{
  "hidden_size": 256,
  "n_experts": 48,
  "d_expert": 64,
  "moe_layers": [0, 1, 2, 3, 4, 5, 6, 7, 8, 9, 10, 11, 12, 13, 14, 15, 16, 17, 18, 19],
  "router_score": "sigmoid",
  "normalize_top_k": true,
  "balance_loss": 0.000119,
  "init_std_router": 0.00638,
  "norm": "rmsnorm",
  "beta1": 0.95,
  "train_tokens": 296600000
}
Below are experts of layer 9 (counted from 0) of a mixture-of-experts language model. Rows are named router (the router's row for the expert), up (a neuron's input weights, with its number), down (a neuron's output weights, with its number) and show model dimensions 0-255. Each number is 128 + 24 x the weight over its row's rms, rounded and kept within 0 to 255. Numbers have three digits each.
Before each expert's rows: a language model's description of what the expert responds to. This comes from a sample of Wikipedia text that the model never trained on.

# expert 27
Final digits of years and figures, as in 1710, 2013, 31,643, plus apostrophes, quotation marks, and words like century, million.
router:101145144045116174143132058142082119110112150123160108163133137110113142143098124110100146118108076123145113158098140162145121100128133161141130127118155151115139086086087099138106167161086131160140151116161123121102119125117129134163118105121106133165113138135106105151157109121134065143107135123133163114129120096136136155137122144118123112102172129112158117107132145114153082117126155107130076118111144123118108125114163132128132139122146147103124152074134139138131100139162126170113173130082101125114100120070139117115129121087111132095154143126141123137141158118164150149141059146125126158146201109114151140122089096109092115108140114097129125120080134141164140124154140106141112162130095111106119134156094088112087131124108153114154134124137112131143090106094151
up6:091126090064166144109159122135117132101101149140077151135123101130145120113113077111093165123156109112165130127112134121092122115124134123114128116148129162086141122124156132131135141167094160107161095125150088216122147114151142143122157084128124111082064152104116147140136139156150106138112066117158110141110109129125114117126107123135167106113127144140167114090135129142113124111117109152058102106098112135131126132170111110150096203133126141127115113125151131164128154128123134151110147103085123107162110134119148083126127183128157187073139108129133140078117127159144153148130111156130124174130104136118135135140133157115164156117120135089157108116177111128116126097114150107141129126090136139121121128125133108144152103125074129120132123112107128102102102093134134
down6:096156097127126145150128106139107116110135145129128143153105105120130159144116142106101090136109128083129132138131131123144148128115152182123084137116154139110126156151157080144151149157150088087100114131147086164132119065111156173145166114085154154168099121122102116157123118149118108136167144142129100117149126136120130114158148119147128156119141137071145118158171145143111155156111114121132119112158123119116138127103136131158144121113136142183069121095082116132167133129138152102100167101148107131117149131138124116095101126137142136171110067112150175143169099148143107076140083143138107178146147122135142140131160125158139135166125097119133100186099096141104110142069126092126070103136118082131130152138128105144104131123130149161134102113112175132101147125150116
up7:160118135103172107119137111133119147090106178130092093152128160099174141143098155133096103160161123105127157146092156145125101134180148145143136142145129137114102126131129126124133165132072119110110149123162132121093153116101160113134099108115123117101108107132097148151128156114108150136114113105180113110134125149098130160133113124136144062108177155107116126094119154123093149169141102111116136155128154144120161126151108097114155134085123129098119150177103178159119107172135146122176137110128140112131092144066115122143140171132133138125112128133179159113134134162139148162130121166119130106123170144135149108127116158090130090125156157092090135088136115136127133125093158167158109138159141129141121160155124091118131124093091141076105122078107111101088094107115116
down7:139103163089124131124125093095109174146125137118087166141151117103141130112137147126094133166132139087172140095127162117067188151133134154126172096092167088140118126162103127138126114160138132093107113107113112097143103127132130149135121115169155125127130117140119129136112126151091154110114103190105121103143146143126159158167124116121090105122120140153124131137135161147094122117122052132101124128178156161114161114149149118113133121091127131186097182136116162097123114148141126123135161070136140120157115152127105089141111136123119186165109103108124147078138090125122128099102130164157100130141126132112106135112153123108135138119140138140127165141104100164119116139083109147137130119167168076145122132159120100100142118082105120123121147162107103159137145153154103
up8:106120167112118155127165154137103144104217134155109140133090130133116168131126148146133143156138119114136134134116122137159131088150134156132156149131138186134130160105159102118112133149149093108181152157117131112107134155115077114174116113077153151150101154139121075115131111126108118135135149095131137142154111118150104146089124101144112114141085131115106123127125154110142127169102114138113126131086171131115134140122129111132161105142115101068106148116105129159141105140130155162064131125153114139143101136086105182162119128095096125115126154105140137101098136144158055122097131128113115138153094119131115116136153146148118157137130165093147140092153174094121120149067157121153183116103120161132139133140115183126116096088121111130160154115099154146134127129141138
down8:129100098106173102168099088135124160145128152097127103118097113131079115180114115115137136110138103128105176113131118093105124173126145137124155129129170098115154167139149114148097123115152126142156116139128129165132104129130135136113133119143167131112132116138166086167137131116123099115136159162096133106138127124130167160131138120170083118117155140162136147109164100093155163143133105105153143143137121118092143138077111124078136118169110111120135100105098113117155164094174097130118111151140158173148107123123139198140161135094164107137129073136122138138128167089120136119119105113141128126137155111128136142107168143134121150128079127096100084179111151155142137111136115120099135126159141132109139161072157082160112084122147145113113135144142181171125128152082126
up9:099104094120123093154110151088121143158143115112153113135165131143129120116134133148066161158105113114120175089133133141137140140156109124154124123162113086109164130099114143168112140086088127123090101124143127123109106118102114144111156090111175185132136149132137088113103131127105137189115120118101158198114096143127093146145069117102151180132158110164121108170132188129119095146102108123126145129120129104133160107103133165100137148080119117138101133138148137104146090110103159111159147118107112127093138118106097138117103178113115109110130141121101100155139129148132121133164110141133170116099153112144133134117110109154083130123135122124092114110191120094148138126118096129179104161104106090130109077155151127115152167107120143119118122148122094110133110141110102
down9:147128126125147114133169196126125141124109146120117133115152127130103132141112078161143173182152084121105132152158155115141146147149122135128141148161090112124148145113143132134121137156127091167163141140121117154104179128135131154082128132137132112130152132101093133153095105137113127139134139104102106146060158150137156161128127160091129119175190110160127123121095134111087165099149090136100120110107132108106135139134119085138119123120144132146114123127140183088096092108103130124116138181117092131098135123106131124113126111134141092164124144100131137128159083114115128129158117152162128142122140130097141131112140145136150150088141079143156136083142139112083094120133143074094152147102092112165116110091190181122186154117149131166117145124099118101140101127151122
up10:136154165095151112141134106110134147091128092110082143126091133115104102128104127145174120111138126147158114140132143119136108143110109128076104102144111131070143091124093127134141120121113124108076147137120110129114096166094100098168152090106124094100133167106166131115129139134150138141145093159143156105103131112129115158149143138125147152163122107142144136146110089124159142078128122135125113133133129131133179142062084132137120137099097097080133148090113123132148165167125102149122120133142121121094115103137135117150158116163123175117110046076107127094154160120147108140126109068072109173131135173116131069125099128100128093091109152144126179154089096122129152126144152147155137117099133130147121118113143125129142116117097119123147104117134119123099146099123164
down10:157142103086148160123118102140178120166139126119152103139138134140123138150134101186152099126103126100168105118151143093121112102077137134144107088133070111125124118071183132150164101132097120106112117110137091137146125169135117139139139167124087155122130142110123102131113126150119154116128104092154168135115088125150123090125153132090101159145057150104118110152140096120127115069123136119110120099111165128156103142137142099140131125136168119157102123121140090114137142132126125147141124132140175156138121149117137093185113167086129094104094135148127163164104144167150149091121139121083141115160107122177130120121137108086160102126108139133131142090144065162116137161140146099082103092145171128113122132133118140123158132135090119132128163140149151096140142135148133
up11:160129165149100145089114146104116173088140118140125136156137131137126105133154092091145172118122105147070098118108157096123092123152096147090082128104140096127158103073107096134108145155140114195174138113136116129091112127107116128102134143126134165126144135117161118142129113122120097125127132154109134145093115157125144122178129133121115109078139127110093130119132100148116113140143135125132109158094154132183172128123078089090134109115129078117126165113139147114146142104142105095113141116078118072104114135102083153100117125146153134091134133177117110125158129124112119145145095193170115132142158157114139087109108111153145118126116163095149147135101164128124115118107127113100120122121086177121143105102103135116096145125138162121120123130165177110118087107112149
down11:112128082137096111106140142136159112167128104106147161119129150130138127126117098129122160127147138152132163102106118095128121102126108089159156133140126157100142138162183179132103133141167138075129117088106117086119111136146126136151164140146127165170078104059117142156113133148125117176156131119151182127100137129104150109135095150093152101140107162168113101151129082125102117091154141151150160139090140146154106158151100116123092106140146093118169141160136149123157093108112119127080129136132146105147117147130147123154132125110146116096116115122129144145108061107130126184162067132143108132101159108103147157139131123114139145136117154125150133141136157135087104110119098153154139083110148132117121137109131056122131082123107114112129155091144149128131147151166143
up12:136097085105129129161179161134132126122133148110127120147148125168115166127093088101122133141119076113117148136127149133139096131096099150135178160131141125137123140134139115095180177121111191101136127136147103130128109088150110158146131100192111070162129147140119130148130133087150146162130094107118153076113146112110137127105144161109146120153092144112142117125109077107135100078122153104151077108116108111102136153100129118129113132123119145082118133075135124167119138139150152131096099148103155110098162120134124077157130115091116146110117088115142107134125114105106129151115134105151118159157126151114149125143143106150119121130130128152131112121145146108136125134167121154172121157089125092123106137153111138150111114071060128153156131061095135143151101108157159
down12:102151131129101156078104140150144073125085134128126100119101152140155135151113133149106123147117148142080155121116134076112162170124103112135139115180117122137140173096094112176105124109099119129187134146170131154174151114154134183091157156117162113125120123194120103114104104140144122125120190104126152124103133124139153152155120147158128092129145127130127123129071104095121123109138171141125111112093127151155081129114112118171106147160127113122175126115154133126156121164142098130116157135146153138166135159110111130107122130099128099158104113136096097145111127118143137156097201096093116127112122139130069104146121090138148118139132122105100131131131114161138134128142157165103121148083135131183086127139097155109142130128158113104102131112105128136128156112159113
up13:150162130095130148127131127157140130162092138153119119120138131114124111143059137117133122105134082128114130097150165147134100113147132132152147113152126140156111132114125112136137125166120104137150166135154144092118163094136173146119154080127143102108186160154128113125113168138135101159119128101137111129149142138124096125160075090121168130154155152085119107085113120128163125165143130163113117187135127155109122125171158138119095132139147126106142146142124119120112099131173130141102144143125137180138126173133137131122127137132103096151203173126136124080179178176111111160132123119129131098153175127144129085135143095153085131090132139141125142123141122132114102122157132188150142104089149099143133094193113089131139127138104126083115138152129105136110083119100142
down13:081124103120151105123159162182124118147130129114150129107114176164140166118126170121075135144116170159142162144117135130139134129146102147120095136112145162139076138145114151175119081122151159101175127127170085139101143122136152105082133150128133155112111088153140099090109132137149114110157137109107196100142141137123156116158141121147118131108154134114109137089164144101118136121140111136143124142136114132162107121122144116110157071119148087130107112080140114145084093129136095112141126146127154145129173113140101143115097097108130169132130101104144101121102122097096074119111117121148127148118153134083122100075173118138136140114145116079163159088143147109085109132074120106094113148149097117144126109111108120136091098168144139123105163108146139119150142105159124
up14:151153151110099144150122071131131131132116088134108154145154132135115123172128109093103121152098129122130126126116110160139089149127157084124104124114140131150104130125091110140140163153126127167172184138130095091106123144070132113095082101111097144138139133102117125108152088130159111143133106158154110141163129133107095170134176102105103120079150182131142120082115178117109144117122110118128140150120092136117107118141152132122125137145127123084153173131163159152116100129140127122119127150097047140139090156086156115179142156174142143146133142116140191126154117105119156127139120164105115149145080119138137138133138105109094142114123104117131105120098138133142121136111108164147101123111143124172130072177139151108079131115131159081118114125153128126162097129117132
down14:143116178172101094121150160143148170104117110095139108125187098158115119101134137123145140134127162118118160092113098135152119112141120084150092153119122120171150107116133133103146103109123126139089134130112136110127097157097106127093097123116159131126177117148123149101128098159151086129126149169116147130156163144112160120133164112092121119097112117091133086158135091095077203100134097107135106152143097132118142146132132143081124109152127107143140155133105134149102141103127118160089096162144100065161110165176166203119108164163123114125120125164136142109149123111128100144120075135139145148101135160146122148122119165123126160137123121146143098116122144121174128135115150154156131143105131149158116150112093120128128114166163112113123179101129124139120099139136149
up15:112140124147136132138119120123123112127176155136131158146152129094105153152156123136143185124139125167089094141132106130144146164142157136117082101158127136153144122102136103116101156127086135158108071129122181111135127136101131145131100162137111097127112115104128125095043144140092098107134141114147133109095153162141147119115143099098120157100158156123137122100136152139076118131097129175142061111153116159115147107100120095107133130153137127141097122127091114158111085103114100153126170119156137152154127154163141144137174111128095140095140104129135172086150158105138119140143112113134138169112138135132109182156107151139119152124124098169125134171102132125161149099141129100110138163094137173093135123172132135110121154114104139097105114091104150167127131178112089
down15:113121137125105149126133119098113104145113190173115136137089110101132154138150161115131112137126156144092103159100155134110123118137090141112124130078144127129144138116084104116131150087150119107136168076147135100101144123155129193129171123135158145120168150148126094118154126121111120143100145148135121134106127125096107114140112132097124173128130137097132096093181094141149097108122113196093102111104137138168169101145152123137146102134133111129160105141140061117142145161124133129092129144143114129078121137138126100164146124141117129131140139111153144106165124130129142112117147088162161068109138140071143119112099156111134127149121153077193126162120093148162129119158110108135122117109116120104135107132130129133098115126153199109102148110097159150186147127101104
up16:106105136104086164104115095127131146096113087120095137120131084137109196148152140121125152100147139119146089139112105105128155110120122122146127153149141154094101134113088146117137163142120136147163116117180161131095147096127127090102138127146140174129106102142124157095102118122172113136108121162129134120102115115112087173137108114122120110112131121157127094101100116130077123116087117141107108124115097139133118155173127140145083107105112171116138110120122103151119130144124122160089151100160138116121161120108112116106113142126106174135175129120108132130103168121129137117153129199165125148153138116139100170116178114159123142184110122141142087091113149104182106104132132056141139146116145121121109136090118114151147120165162161120121122089091136101116065161106131
down16:109140125153141126138149138172103100093148120109098113147144150105100142114152161127142077146151132146146155068152162102135117152142115099135128107103120155145100093134146127143129159087173153134118109154100123105134131117120128101124107103098154110111123167121104108151143110114112171173125111148128111124150140146122127168124111122160086103149133095129133081104142128137135106163129149150093093160116195108133145129120069162149147153134112108135120109131111153150106095116157094113160193083080110135140108141137188135106151184105116130142128158106110108146167115129096150113110138051105119126097131126146154112084126172140128172093115143128162136132122083182120161160113140146122138139115094140130165126134117096108142128141136129130153123096140145146112104118096123
up17:101173139093131142109097138159150114101109127114124106141105126105131130129098127131151083117123122137159163133131155141155078148161134127123102124102093109106128112077096134115150115120106203105122150102133094131134167146130085117184075108126094133179118167094176063160152101121149119126131133118143171107104122107146139136120138123153103119107154125120166153141107095121109154134154149107164135147136112090132130179098129101124116119136119090123116153122120116145156142124125152104139121140121144116109135150105153127137118122126160154079141091093116149111143160146157153129154096131096114182122131102141144107119147127131114121094108136103149165123118089138070099131105140098131141127125101112089118144148118123148142089101128203090111126144164125173119119096182159
down17:121129111070141182138116067064164162137126090163125121140129118108076144107129130108105118149110142135163146077159148134139159114100134093089123100163131110134122120118119130158153123108117103119102123135115108109126111139150123118139128158117124122156132123155127112127118099159124125128120115174117151164127056112215131114138152132141154157128108168093156124147110082099113129104110136101107104151117105156163101097141128142154124133153149112151122086125137111158176154119159131138142090116104122155141129102165162094161128143099128116128165132144131128119098165151113093121097137105100134110147107120112130147138165146109155142124151154158096144102138091151133111164104138133097103090131170138123114194146154111139156153138095090151125162143104107153138151112159115
up18:116138142123127098105171142084137138110107170083158147155088072111139129166124134104097145132078090135136133132110136124106124139129123148139152104107101110150148116117112117122130134136129148124123082110148096146092120112121119111108111147112085160092129154131109129098147151110190097147083114133112144122135126070119114151171099065168123142130162112152111165076137117148126159101126110069118155106126102136162126119160110137080110087105146107128107103168114139157125154149101141127135149126084121102112099104127149151118115154132156163109115156141153132121116162110147125162106116103105162122123153148143102129132130113113086147133150122132108154094133123115166157131133128121142175089103067145142133105124107151140106066132151103131144132112141139099081065141111150
down18:150137136112133109101114096124138103138110104063160131146144091125096124145156160116104105118140108156138140141138128148127136132130092081104149138099130139108147114116118136126135147140092131149174142145118110116157132158139128117088109145132103136141117126112108127175107087143135113146116139136099144140083161161117157149149098093126119134085117126146092126133137178133118112079138093065147167125120108160129148129123126133108115144134117141156103106163072129113136131165090146118165100085110087123111114101162160189124124097131136135122107151113145135127119107127117147090090140115094118187125116135150128110095136203128174142097141131135087111133097169149147115174099137074088154104106098107100140086125166139101117137165146124128143139112183132120153134165162132